config.toml
groups_per_token = 2
lr_router = 0.000631
init_std_down = 0.0
Below are experts of layer 2 (counted from 0) of a mixture-of-experts language model. Rows are named router (the router's row for the expert), gate (a neuron's input weights, with its number), up (a neuron's input weights, with its number), down (a neuron's output weights, with its number) and show model dimensions 160-319. Each number is 200 + 30 x the weight over its row's rms, rounded and kept within 0 to 999.
After each expert's rows: "comes before" lists some tokens at least twice as common just after its tokens as in all text. This comes from a sample of Wikipedia text that the model never trained on. Tokens count by the router's weight.

# expert 29
router,184,227,214,168,232,164,210,205,228,210,203,185,180,259,229,239,195,214,194,287,261,204,193,168,237,175,247,194,165,158,153,206,212,208,233,232,215,203,194,282,203,198,206,177,199,181,180,217,197,203,191,196,190,230,171,218,187,175,190,202,210,209,231,180,289,199,195,229,194,140,197,216,214,229,220,198,203,161,225,195,199,220,192,248,261,173,218,167,184,219,236,168,179,240,226,164,222,222,246,222,222,172,210,225,219,148,210,165,161,199,183,207,178,169,174,193,216,228,165,217,221,187,203,184,207,195,194,106,190,172,216,236,226,199,224,216,164,177,244,174,166,201,298,171,200,225,192,156,265,201,229,186,200,263,171,133,186,205,243,134
gate1,197,192,228,215,168,201,179,245,191,186,216,208,147,181,244,187,181,183,277,236,228,168,151,211,208,219,211,208,152,209,171,185,220,159,203,188,214,153,189,230,189,257,223,222,199,159,193,221,196,216,173,197,220,242,237,202,185,285,201,204,167,266,225,164,231,191,205,189,169,149,170,218,157,222,199,229,138,204,186,205,234,186,206,243,224,188,187,207,247,191,247,235,234,186,160,214,204,188,179,212,239,139,243,231,135,214,257,211,133,165,232,201,167,168,131,250,236,203,207,208,234,237,222,222,185,229,230,128,191,193,202,198,142,187,174,168,234,219,221,207,192,170,198,196,234,194,177,199,230,201,260,218,218,246,214,225,151,161,188,196
up1,231,187,215,205,187,124,157,165,158,225,204,246,188,215,200,182,192,203,195,183,211,173,242,205,270,195,237,215,200,145,191,170,215,191,210,218,197,225,154,178,219,210,160,261,184,167,207,184,206,153,185,255,141,186,170,193,213,174,218,207,192,206,207,211,248,168,201,140,184,173,184,237,198,185,159,175,186,201,202,199,152,158,121,147,214,192,230,179,190,229,185,165,211,162,203,184,228,225,206,229,242,193,247,200,219,205,223,204,241,188,206,216,196,200,206,174,180,250,177,186,240,167,229,226,226,202,154,215,211,193,227,197,224,256,239,174,118,207,147,126,174,233,126,193,172,197,190,222,215,219,221,217,173,138,234,188,215,180,186,205
down1,209,196,196,210,225,115,196,191,226,203,252,223,210,230,196,237,165,155,172,186,218,200,180,159,213,185,203,152,165,208,211,177,206,195,231,200,172,176,195,131,254,256,208,198,211,231,183,289,194,249,157,207,250,171,190,220,238,158,230,194,214,234,204,224,248,192,169,232,201,229,199,206,249,208,204,178,240,178,208,204,217,159,233,169,207,221,206,210,190,248,196,138,203,196,225,233,226,197,161,203,237,174,198,208,187,171,209,222,193,197,185,225,209,159,197,135,126,196,160,213,171,196,271,200,201,184,196,208,223,206,204,227,187,245,211,194,177,157,222,193,221,215,172,186,177,166,198,227,149,178,203,200,181,202,152,161,246,257,244,190
comes before: "\n", ":", " of", " (", "′", "N"

# expert 8
router,182,211,198,236,186,144,153,236,197,208,152,188,185,205,189,217,187,182,205,233,223,223,247,193,254,209,220,168,216,163,233,132,218,214,231,227,231,170,172,209,173,229,230,201,196,166,199,200,219,181,200,157,191,262,220,162,238,191,255,143,197,206,256,246,208,211,203,170,190,174,148,170,241,169,200,156,250,192,254,155,225,203,193,206,234,187,194,183,160,236,219,218,217,214,191,148,210,193,249,224,190,187,213,176,141,173,199,173,155,227,175,156,203,202,199,245,197,268,201,199,154,211,168,156,168,184,202,231,136,247,226,155,187,179,257,194,199,192,200,178,189,197,179,205,219,227,201,139,184,233,193,183,232,219,209,162,126,238,226,226
gate0,149,208,201,236,152,167,155,202,160,184,157,186,236,202,229,201,216,200,232,225,202,186,196,221,246,228,212,208,225,151,271,174,230,187,214,198,215,176,182,214,212,223,209,220,208,212,236,190,220,199,204,172,198,207,157,243,124,247,283,150,195,192,195,280,241,189,196,177,204,135,132,202,204,188,184,201,236,202,161,156,234,219,223,239,264,204,234,265,180,204,228,208,168,196,185,209,265,133,205,224,202,172,134,157,179,198,165,225,234,166,214,165,218,162,218,200,173,196,200,170,211,159,170,186,212,216,289,197,139,231,194,148,196,254,254,171,199,200,250,148,217,195,180,186,184,166,146,194,212,230,184,213,169,188,185,245,188,238,248,194
up0,163,215,140,167,195,258,202,152,209,168,265,183,150,160,202,242,211,187,180,206,177,224,164,216,194,193,191,199,209,215,183,208,168,213,204,165,169,249,188,203,195,201,209,215,207,194,189,173,151,143,167,247,178,175,242,184,218,182,215,248,174,219,227,137,206,255,222,238,205,188,212,174,210,197,228,207,206,254,183,195,183,206,257,195,132,258,196,187,190,213,182,246,197,218,213,178,219,205,167,183,210,223,230,165,185,285,246,242,192,194,202,208,208,231,263,216,218,206,235,207,218,218,153,203,209,181,157,287,220,193,207,190,243,205,172,227,201,212,219,230,240,228,224,215,173,189,227,201,195,221,220,234,198,225,188,170,196,155,99,210
down0,232,199,197,228,184,235,237,152,249,181,202,203,202,234,243,232,239,158,174,169,171,227,156,196,164,198,231,221,135,179,163,219,171,216,209,210,176,224,217,144,189,189,215,219,187,217,208,214,204,208,192,218,171,198,211,203,188,189,199,206,223,225,186,163,224,143,170,202,227,247,207,198,257,141,194,134,146,190,204,180,167,186,174,158,140,185,171,143,220,153,164,214,239,195,224,205,216,216,158,160,242,202,242,229,213,228,237,145,165,220,223,188,174,199,194,215,205,219,213,148,156,153,194,194,266,214,185,250,190,157,214,178,233,199,141,206,206,206,225,240,266,231,223,191,172,203,202,227,212,212,202,181,194,187,169,180,197,176,167,236
comes before: " ", " first", " f", " re", " st", " p"

# expert 7
router,264,132,271,197,212,196,181,199,270,209,155,188,175,213,249,218,212,157,204,257,183,211,169,182,117,221,226,206,208,164,224,220,213,200,222,182,132,174,232,200,180,196,174,185,230,153,235,209,233,212,234,205,219,199,233,212,193,188,260,175,236,168,218,241,209,225,233,169,265,225,151,168,235,191,189,246,253,182,195,231,225,201,266,278,195,174,199,214,166,249,237,170,209,201,165,234,231,222,225,224,227,217,212,221,218,219,179,187,250,203,275,194,192,178,146,181,197,212,165,187,231,206,160,174,196,169,183,139,186,216,222,235,157,203,249,148,194,176,200,195,228,191,246,201,201,206,191,144,237,224,244,175,208,225,194,209,198,212,212,185
gate0,211,232,204,190,208,150,215,165,190,193,199,192,191,206,218,227,228,239,246,217,206,184,231,174,177,258,162,264,179,177,170,195,214,190,151,227,141,168,234,236,177,154,243,197,231,158,233,188,236,211,210,172,128,203,214,171,206,179,194,144,249,259,213,222,225,188,159,163,209,160,194,187,208,198,203,197,236,147,182,202,196,208,191,187,206,238,234,219,168,242,203,218,137,174,230,249,204,174,135,182,158,202,106,184,191,222,199,183,192,187,218,174,209,158,215,176,240,196,243,254,167,181,193,156,185,241,232,192,172,255,184,148,247,211,167,214,255,206,141,219,191,187,213,257,181,226,168,236,195,200,248,184,183,245,171,240,189,172,172,208
up0,181,164,184,233,201,175,178,249,158,230,228,205,210,206,214,227,201,226,200,171,242,196,210,248,200,192,171,179,161,197,244,218,200,179,208,140,199,186,170,215,247,200,219,197,148,195,180,167,167,246,197,211,199,178,200,229,124,190,149,258,237,291,198,220,193,231,187,195,188,191,142,198,251,176,185,179,204,222,178,187,195,225,192,165,182,235,156,223,181,176,193,161,206,185,295,172,201,185,249,250,206,248,230,209,185,160,189,195,180,181,211,200,206,171,239,230,186,202,214,191,188,215,234,219,249,231,219,178,211,209,161,227,200,193,216,199,163,262,215,186,234,229,216,198,210,189,202,224,196,209,196,209,224,111,214,183,161,242,238,220
down0,211,200,201,228,186,174,149,190,200,177,153,265,220,199,194,242,195,231,215,237,167,244,210,228,202,156,140,240,168,158,159,178,180,193,189,266,200,190,194,200,170,195,176,185,215,176,205,222,238,204,209,172,206,231,158,169,177,263,231,226,255,175,242,207,170,247,197,230,183,200,227,211,198,163,191,203,217,165,197,186,232,226,175,215,211,192,205,260,157,202,174,172,169,158,175,181,112,163,243,210,188,179,183,221,204,206,199,187,208,179,219,147,199,191,215,205,203,218,139,158,153,220,187,243,183,157,152,224,189,151,184,189,255,181,189,252,190,228,209,152,207,280,171,183,212,224,166,189,220,246,201,178,256,238,177,171,203,212,181,187
comes before: "s", " of", ",", ".", "al", " in"

# expert 6
router,188,196,232,178,232,159,190,228,223,192,198,211,175,225,121,197,195,174,157,200,221,208,194,141,145,158,176,216,196,205,216,173,202,209,210,187,191,169,144,261,188,239,169,198,158,182,194,206,220,272,225,171,203,204,222,175,194,135,208,175,230,243,227,188,235,210,156,168,246,201,186,192,194,227,169,248,221,142,161,180,168,217,261,208,207,169,263,223,191,232,215,190,235,179,216,200,189,200,231,215,247,174,227,159,163,138,227,208,189,177,165,143,209,202,202,233,212,239,194,217,182,187,171,122,141,227,182,211,191,240,180,175,173,192,217,124,180,167,226,123,201,188,186,199,192,181,190,164,201,235,225,204,270,201,197,185,181,204,244,199
gate0,187,192,228,218,214,180,241,161,219,174,197,130,213,215,180,165,208,187,203,158,206,219,177,143,221,211,235,219,170,166,211,160,171,228,224,182,225,210,169,232,236,170,150,189,184,206,205,183,203,212,222,203,192,265,246,232,182,232,230,235,169,242,192,202,176,172,165,256,208,218,194,196,223,205,167,254,174,232,177,194,226,287,239,230,153,207,187,198,197,164,210,225,180,136,211,210,202,228,268,190,156,207,189,178,220,178,247,220,224,182,208,200,265,176,156,219,185,205,200,221,194,198,254,265,214,206,197,211,168,216,202,180,237,213,190,143,217,150,185,101,195,200,215,175,190,222,213,191,202,205,227,211,194,167,172,208,207,186,242,157
up0,204,181,187,208,211,215,199,214,215,175,193,247,177,180,164,221,215,210,179,234,186,133,198,261,191,174,161,219,198,237,228,198,244,216,171,167,170,166,211,211,135,228,209,210,212,176,221,216,251,229,190,203,260,164,176,188,207,253,163,198,204,213,179,191,213,233,179,232,182,193,211,216,241,215,213,143,243,165,221,183,188,140,182,234,224,131,226,215,162,182,171,167,208,227,174,197,204,187,212,179,288,184,261,216,232,202,226,187,193,260,198,194,175,246,248,132,205,214,169,174,249,180,167,223,208,162,240,160,230,171,217,196,190,218,152,238,177,229,209,231,199,203,245,179,212,137,191,170,181,240,187,144,220,192,192,206,165,215,173,256
down0,154,193,143,177,217,99,221,195,216,227,215,205,239,231,180,194,232,197,177,139,199,213,182,212,219,205,234,181,174,229,271,201,187,184,241,209,231,179,170,199,201,171,211,233,240,223,191,225,170,275,180,154,199,188,164,203,191,210,180,209,182,174,216,173,174,242,204,204,215,190,136,145,238,200,210,178,180,180,204,203,211,185,223,237,214,221,202,201,201,221,218,213,228,161,229,212,183,195,257,173,261,251,205,181,200,191,238,251,201,226,211,223,183,160,185,154,237,145,178,214,173,228,196,210,156,169,185,204,197,191,197,208,197,175,196,220,166,187,254,175,204,201,150,168,263,184,219,236,218,256,221,202,129,220,142,213,176,177,217,174
comes before: " a", " ", " to", " in", " by", " been"

# expert 28
router,203,195,185,164,216,173,173,201,239,270,194,162,215,230,220,243,206,194,190,173,177,211,260,216,232,187,176,169,177,216,169,184,219,193,193,160,209,177,176,217,172,206,170,176,183,171,298,200,226,196,211,213,160,197,229,194,201,178,200,182,200,207,223,165,232,216,202,232,217,249,179,167,217,120,231,211,234,199,220,175,131,207,210,161,230,213,223,217,173,214,226,200,201,238,269,164,218,259,213,181,200,146,213,162,199,246,231,174,242,196,206,235,220,176,191,160,174,211,169,210,151,200,233,206,188,242,182,190,178,245,232,239,253,244,245,189,203,221,232,179,234,244,194,235,216,187,225,204,252,205,207,219,212,221,214,130,220,224,191,144
gate0,185,185,231,191,190,245,205,191,200,187,161,268,198,158,209,185,208,170,206,221,182,209,150,203,186,203,201,134,192,224,222,179,208,247,276,189,220,191,157,183,154,223,218,237,192,176,165,245,163,171,205,186,194,104,209,161,228,206,209,207,159,153,191,230,213,184,215,247,221,203,164,225,201,218,197,147,209,176,225,199,182,239,162,241,187,183,180,220,157,226,186,160,172,281,152,181,198,171,252,232,234,203,212,259,182,221,174,209,212,213,227,223,181,236,212,208,209,207,152,177,226,200,201,197,189,160,201,223,151,259,182,122,177,243,190,223,221,217,221,226,221,223,203,200,230,210,177,172,195,211,184,196,239,170,251,245,214,186,195,132
up0,194,210,145,185,195,143,136,253,152,147,204,124,205,243,181,153,181,202,142,197,204,205,172,173,205,122,201,211,231,249,221,220,190,194,190,190,218,239,211,217,220,165,211,186,201,195,212,183,184,163,233,224,211,205,168,208,164,221,234,210,201,195,212,214,173,186,197,134,169,191,187,212,217,269,213,189,193,165,194,248,173,181,192,204,256,137,198,179,151,214,279,226,201,154,252,217,209,211,204,184,211,233,183,188,219,208,208,210,222,207,210,165,145,166,231,196,164,205,227,177,138,205,222,158,186,197,229,149,243,225,183,184,193,215,176,181,203,219,226,175,212,185,176,206,179,219,225,176,211,233,166,195,237,135,147,143,193,234,233,203
down0,203,213,255,194,162,203,185,196,204,172,216,160,182,243,189,298,226,202,60,207,167,250,178,174,212,184,163,186,230,171,190,198,158,203,204,221,164,189,200,243,222,197,254,195,188,220,153,171,168,204,187,257,213,206,193,190,177,167,177,195,216,184,216,178,177,229,214,211,183,186,235,180,227,141,189,193,246,211,176,180,197,283,140,221,226,190,190,135,256,232,239,200,143,209,235,222,222,208,181,211,194,230,264,166,174,239,208,185,162,195,184,178,209,230,213,196,192,204,225,242,164,211,143,199,163,203,127,184,161,230,185,213,229,238,237,191,177,174,194,204,210,220,250,228,171,205,206,158,178,225,156,168,210,191,235,257,210,163,211,199
comes before: " the", " A", " C", " S", " P", " E"

# expert 2
router,208,146,249,232,220,191,182,237,165,215,184,212,195,226,219,234,197,196,97,238,224,196,227,173,141,174,220,225,202,214,201,157,201,153,203,179,160,206,147,209,174,201,167,177,161,182,169,197,208,291,159,124,163,256,212,234,203,196,209,194,200,217,270,198,215,221,190,237,206,251,187,186,200,168,232,199,209,149,199,229,223,257,231,189,190,184,208,205,192,206,223,205,211,227,172,161,233,224,223,237,239,177,186,152,120,243,191,219,203,258,280,219,212,136,192,220,177,221,200,184,149,182,196,162,171,164,203,149,182,213,221,258,247,150,217,184,192,192,253,221,227,186,231,180,211,256,166,219,229,259,232,200,223,207,172,165,153,215,214,204
gate0,236,192,193,215,226,173,199,257,245,227,176,176,186,169,154,224,210,205,181,200,261,167,227,147,220,188,211,204,211,223,236,230,198,241,214,211,199,186,233,210,195,225,189,191,206,151,206,215,199,191,168,176,166,237,176,229,126,217,167,214,195,237,188,212,221,185,216,280,173,253,276,201,185,150,211,198,239,183,194,197,158,191,176,184,155,213,237,222,195,208,198,194,190,181,215,178,189,242,208,172,182,240,223,167,192,172,136,217,193,207,245,206,201,191,209,187,167,154,208,194,162,215,253,252,188,212,136,246,194,148,195,234,220,200,205,245,180,195,209,220,212,195,218,194,186,219,217,201,185,193,227,210,218,180,224,163,250,188,222,228
up0,209,204,189,179,208,288,144,185,164,189,212,182,197,210,210,168,160,198,190,213,202,208,187,157,190,224,166,205,223,162,190,171,217,144,168,220,230,214,204,170,244,146,188,217,215,192,209,200,219,176,212,190,229,237,192,232,229,199,207,215,215,183,249,195,225,176,178,213,213,177,146,178,194,194,216,199,209,218,172,194,254,142,177,205,220,199,153,206,202,208,169,209,192,193,167,229,211,169,163,190,225,230,224,200,208,240,211,200,239,188,185,165,169,211,176,164,186,252,141,255,237,186,182,169,238,193,239,162,239,193,155,199,194,219,207,185,213,219,182,181,165,216,184,199,203,193,213,159,186,251,165,156,191,189,163,234,182,192,142,163
down0,234,156,237,237,193,203,181,193,187,213,137,234,167,241,199,220,238,200,201,228,198,170,206,220,210,199,189,191,199,210,184,166,179,114,146,137,169,247,163,181,164,195,249,213,199,206,175,151,201,227,209,211,225,184,224,193,183,184,179,211,197,221,184,283,151,172,150,186,213,195,192,175,197,157,186,246,227,139,200,187,177,202,216,184,203,246,171,200,212,121,165,206,183,245,201,213,185,210,188,177,187,104,184,235,207,259,230,215,232,207,242,219,230,200,195,223,207,295,122,190,210,147,234,220,223,210,190,183,240,210,257,188,181,190,228,204,182,198,208,216,211,167,191,197,148,216,192,257,212,127,181,194,174,205,183,216,195,211,191,181
comes before: " a", " the", " well", " an", " \"", " part"

# expert 22
router,186,164,207,193,276,200,176,243,193,190,186,192,161,223,137,212,256,207,157,183,172,193,126,206,189,188,161,177,181,180,220,223,244,197,190,238,204,199,227,170,167,202,164,182,149,196,210,209,238,263,235,200,214,174,213,174,205,174,211,160,208,235,212,143,168,251,198,201,192,206,212,206,276,156,252,176,205,149,156,153,156,277,198,190,206,200,184,258,185,225,182,203,172,180,235,173,250,194,208,259,204,211,205,222,193,223,275,153,205,258,185,185,215,196,180,217,174,189,189,193,201,157,176,160,142,190,144,186,188,207,257,160,209,167,208,181,170,184,219,231,202,203,220,185,241,225,178,120,216,223,215,185,207,206,140,206,215,222,180,178
gate0,187,199,200,190,238,147,253,180,223,219,226,216,223,149,213,242,234,201,222,195,182,167,221,122,172,190,157,93,191,204,195,179,242,180,173,238,218,209,190,187,179,202,177,190,249,238,256,203,203,203,216,138,210,218,158,197,247,203,235,207,253,202,206,242,184,201,192,182,166,211,240,215,215,150,185,207,256,182,215,192,205,204,194,266,229,210,192,237,207,209,193,191,183,242,231,221,225,245,196,167,238,224,148,161,208,200,256,189,245,195,148,217,239,198,170,238,209,222,252,187,195,227,197,187,161,192,229,216,180,256,237,182,152,224,164,124,170,183,230,150,170,213,219,175,197,182,187,132,188,208,236,207,181,205,208,207,282,178,145,167
up0,198,176,173,192,208,213,193,189,168,163,190,176,226,217,207,171,182,186,185,202,203,206,182,196,255,160,178,241,177,202,181,241,184,195,238,217,155,220,188,182,169,183,205,190,197,220,187,175,180,237,199,200,205,223,241,169,149,152,241,202,173,187,222,201,204,193,240,209,244,218,187,207,155,234,186,212,166,202,198,155,217,172,249,184,244,185,201,161,179,190,239,219,198,163,198,164,176,187,189,194,213,208,220,189,175,197,222,212,174,248,179,191,201,153,227,111,162,152,212,185,194,168,222,225,219,231,155,188,199,159,186,244,240,195,212,304,258,185,200,238,187,193,196,210,197,180,188,234,227,172,180,247,153,212,184,214,172,177,198,204
down0,200,215,203,174,185,141,252,207,187,221,205,200,231,202,221,247,222,208,214,151,156,223,211,216,177,190,198,225,176,232,185,165,232,225,216,257,235,250,184,199,153,245,216,173,201,220,239,283,193,190,149,169,180,196,178,192,219,231,201,147,210,174,198,277,181,140,225,182,187,231,219,206,227,177,179,203,206,200,235,202,204,168,217,195,194,196,218,170,181,181,185,169,239,241,219,194,191,219,184,184,219,212,160,246,199,180,197,231,216,220,188,190,198,166,216,244,216,242,225,209,180,222,154,125,153,183,233,151,189,171,221,222,152,239,181,142,186,213,214,185,137,185,222,240,186,178,178,161,180,235,264,176,208,137,235,158,232,172,206,209
comes before: "\n", " ", " 0", " 1", " 2", " 3"

# expert 3
router,205,165,210,203,204,184,148,233,184,218,198,165,168,249,151,233,222,173,220,222,164,266,189,216,209,172,201,158,175,210,164,158,203,169,207,179,216,155,201,210,156,210,194,184,164,191,218,196,220,235,212,193,192,215,178,185,235,198,244,177,181,219,183,179,163,225,184,181,208,204,178,169,192,146,279,286,254,184,188,145,184,227,186,188,204,166,231,208,154,217,221,171,181,256,185,213,279,194,220,203,260,181,242,165,188,218,215,167,211,234,189,209,237,199,159,219,160,177,194,233,189,196,162,151,160,204,162,178,170,204,229,237,195,213,220,199,172,155,242,196,201,177,211,211,256,235,201,187,235,191,233,208,237,246,141,190,192,213,156,189
gate0,206,209,139,279,230,229,144,212,233,226,185,220,174,240,197,185,196,235,212,184,200,195,172,230,223,235,209,209,257,186,179,156,199,232,241,193,204,228,128,194,215,205,253,167,229,215,193,210,195,177,189,195,189,172,181,177,189,161,233,200,195,183,176,198,241,313,218,204,204,206,198,231,190,243,242,246,179,172,218,191,176,216,199,210,216,216,187,271,223,213,216,204,159,223,201,180,273,220,167,223,215,192,202,215,212,235,193,170,186,206,211,203,190,201,185,219,178,217,166,270,207,233,161,172,255,247,144,211,200,228,240,166,185,186,193,195,239,195,210,145,231,227,177,233,272,226,179,201,234,191,228,203,162,171,201,215,220,215,231,275
up0,198,186,237,188,205,192,201,207,216,254,217,185,233,197,231,203,179,174,223,178,182,189,133,200,209,194,184,201,222,216,250,155,216,240,189,229,180,168,227,142,186,244,130,196,213,175,200,177,169,180,231,198,166,210,161,138,189,167,173,195,128,192,142,166,250,217,221,184,236,258,184,200,192,254,193,248,159,242,157,198,234,183,165,231,213,241,225,278,203,196,197,191,182,196,206,212,166,217,194,193,212,172,193,213,187,129,227,199,200,222,210,110,201,218,196,259,209,231,200,235,185,215,224,276,218,167,196,214,198,211,251,195,252,206,181,228,228,208,216,239,114,198,225,214,155,179,197,212,232,177,209,199,223,242,256,251,221,189,191,284
down0,232,190,172,222,196,263,240,179,218,179,175,271,204,181,192,195,177,234,191,187,189,205,170,186,225,252,189,227,253,227,205,202,143,157,247,210,171,259,219,176,229,241,179,240,202,224,210,202,188,219,200,184,153,211,238,195,167,178,197,228,258,248,188,164,213,144,240,211,165,184,222,178,211,208,208,189,170,173,205,166,177,192,220,190,202,206,196,207,183,207,225,203,196,222,126,222,215,178,192,213,192,201,179,176,174,131,193,193,239,229,212,231,192,173,128,172,276,190,212,187,184,175,183,188,215,200,185,182,224,217,223,209,89,236,227,230,233,171,173,219,164,176,163,196,219,195,136,209,240,270,180,192,218,237,220,201,192,173,189,204
comes before: " |", ",", ".", "fe", ":", "id"

# expert 0
router,178,169,245,189,176,169,176,174,171,207,197,171,173,247,239,248,242,214,196,227,164,255,164,222,258,203,179,192,196,164,220,179,203,230,232,144,196,133,171,179,188,186,249,133,210,216,256,196,273,212,183,213,206,202,164,241,208,211,249,216,194,189,192,175,215,229,198,226,218,196,176,147,195,224,191,260,194,191,156,222,216,210,240,237,216,180,247,214,163,255,219,156,231,238,180,219,235,222,198,198,233,163,287,136,172,184,274,183,285,219,185,231,212,227,173,147,209,243,189,199,220,210,208,203,196,215,179,186,162,199,175,237,162,201,277,177,218,142,176,170,244,211,177,146,199,203,197,203,202,202,243,193,211,185,178,168,135,230,156,169
gate0,182,190,219,231,233,173,150,173,225,211,189,239,88,218,332,183,207,182,141,167,187,210,210,177,201,184,149,190,205,196,206,245,199,164,207,199,223,228,183,185,223,157,179,174,226,179,224,245,256,232,201,172,200,190,215,257,159,171,179,244,177,230,217,181,197,237,251,183,195,176,168,164,198,176,161,200,200,253,198,211,185,176,197,170,99,173,177,200,223,183,195,184,234,283,195,241,166,205,225,183,231,211,187,191,196,202,211,257,225,158,193,220,200,161,196,219,171,151,162,230,167,205,211,155,254,165,162,176,166,221,183,178,193,169,185,256,192,268,178,149,226,229,234,198,220,207,111,197,178,228,210,188,156,196,227,176,219,254,150,173
up0,177,188,199,164,267,227,142,193,237,192,196,167,195,213,203,183,216,201,213,177,194,190,197,136,168,208,169,180,224,217,212,198,204,175,165,162,229,244,143,163,201,139,197,178,180,231,229,216,205,157,189,121,192,206,188,176,224,193,192,226,177,242,249,163,188,180,273,240,229,170,202,230,197,178,175,177,215,194,182,176,198,169,211,203,242,189,241,171,153,200,197,195,198,188,207,239,161,233,189,244,236,211,214,216,210,181,170,226,186,267,180,212,197,151,197,231,231,141,165,159,224,177,113,253,205,214,164,219,199,248,247,196,137,174,187,139,225,219,202,196,209,206,201,234,187,144,189,245,185,209,191,205,240,142,240,188,244,178,234,213
down0,236,209,148,227,242,194,181,203,150,188,189,140,204,182,214,252,174,149,136,191,227,197,214,166,157,278,180,218,208,183,216,216,243,274,162,223,192,152,207,182,243,168,248,177,159,190,195,235,173,156,179,185,171,210,237,206,195,218,173,197,223,224,185,194,190,223,177,226,168,174,191,203,148,213,219,269,172,238,175,214,241,242,217,185,220,229,215,183,198,172,180,144,190,206,217,206,187,273,201,233,212,196,208,191,181,237,220,244,175,218,246,224,202,263,219,201,187,174,130,173,192,187,186,189,139,193,198,184,255,190,172,229,195,144,182,188,210,221,150,243,218,209,244,241,204,209,187,201,185,196,166,164,200,185,194,224,209,215,197,135
comes before: " of", ",", " and", "ly", " in", "ial"

# expert 45
router,238,185,228,229,201,194,180,213,201,215,200,185,162,213,167,217,198,110,170,235,112,229,204,198,134,184,196,195,189,174,144,189,246,151,239,164,247,179,126,209,161,227,225,203,169,140,231,204,178,206,204,204,157,241,200,230,221,171,260,180,202,253,179,221,207,275,213,172,183,225,179,222,182,130,208,226,222,210,167,185,203,199,225,241,251,195,208,208,143,235,190,216,167,218,200,207,223,214,202,185,211,168,246,217,200,184,197,144,230,269,202,174,234,177,181,203,178,236,191,202,180,124,181,219,193,180,164,140,183,217,210,248,256,231,180,211,164,202,210,192,150,205,190,242,231,214,199,219,207,228,229,218,245,213,221,176,210,223,227,178
gate0,155,176,213,192,197,177,133,176,218,202,209,232,171,218,180,222,227,168,147,190,232,163,206,228,206,216,153,118,208,196,217,192,227,194,155,180,210,172,187,194,213,169,229,195,184,210,264,254,193,227,172,165,236,231,191,190,203,196,201,202,216,255,198,241,285,226,200,227,161,209,164,190,204,137,194,217,215,203,208,189,177,211,186,232,247,186,196,217,153,157,188,160,204,192,254,202,184,190,219,149,163,195,275,178,159,259,190,124,185,227,209,168,220,214,220,174,204,147,174,226,159,196,175,167,252,197,174,172,198,180,230,191,190,250,140,183,161,201,208,195,265,208,232,245,157,174,161,188,168,176,206,258,149,199,196,179,204,153,175,154
up0,261,233,157,175,208,232,216,225,207,227,203,205,203,174,170,223,182,209,234,157,177,194,181,176,165,233,245,232,189,201,205,189,170,208,223,250,225,233,177,177,178,196,231,201,203,186,165,135,204,193,235,266,181,120,212,149,200,218,238,216,187,137,216,179,160,165,202,219,223,208,237,217,154,240,223,186,159,236,207,242,182,159,216,189,120,230,219,221,229,249,234,225,168,223,174,203,170,242,153,175,217,224,119,226,184,122,189,247,212,190,220,184,155,171,189,221,246,245,191,154,181,271,258,211,149,221,198,212,197,231,167,206,180,131,235,191,222,181,205,129,148,161,191,158,256,193,218,233,192,231,182,181,187,192,227,193,177,235,203,252
down0,195,202,204,190,222,239,259,221,209,179,194,191,206,237,234,261,188,230,128,158,190,232,194,192,172,250,152,195,204,246,232,209,223,175,212,228,165,158,180,209,182,247,260,134,174,213,237,217,230,170,164,228,203,213,146,227,196,172,196,202,228,149,231,183,188,221,150,273,189,237,205,179,204,247,215,159,229,123,204,190,175,199,200,213,197,245,202,202,188,185,239,237,245,181,221,204,238,241,219,248,211,220,278,242,224,277,185,248,207,202,238,217,168,206,148,217,220,244,223,229,182,212,194,220,239,196,227,222,186,181,207,177,146,193,205,170,206,147,247,215,201,195,164,207,236,159,215,170,189,226,201,186,174,202,191,220,150,226,195,214
comes before: " |", ".", ",", ";", ":", "–0"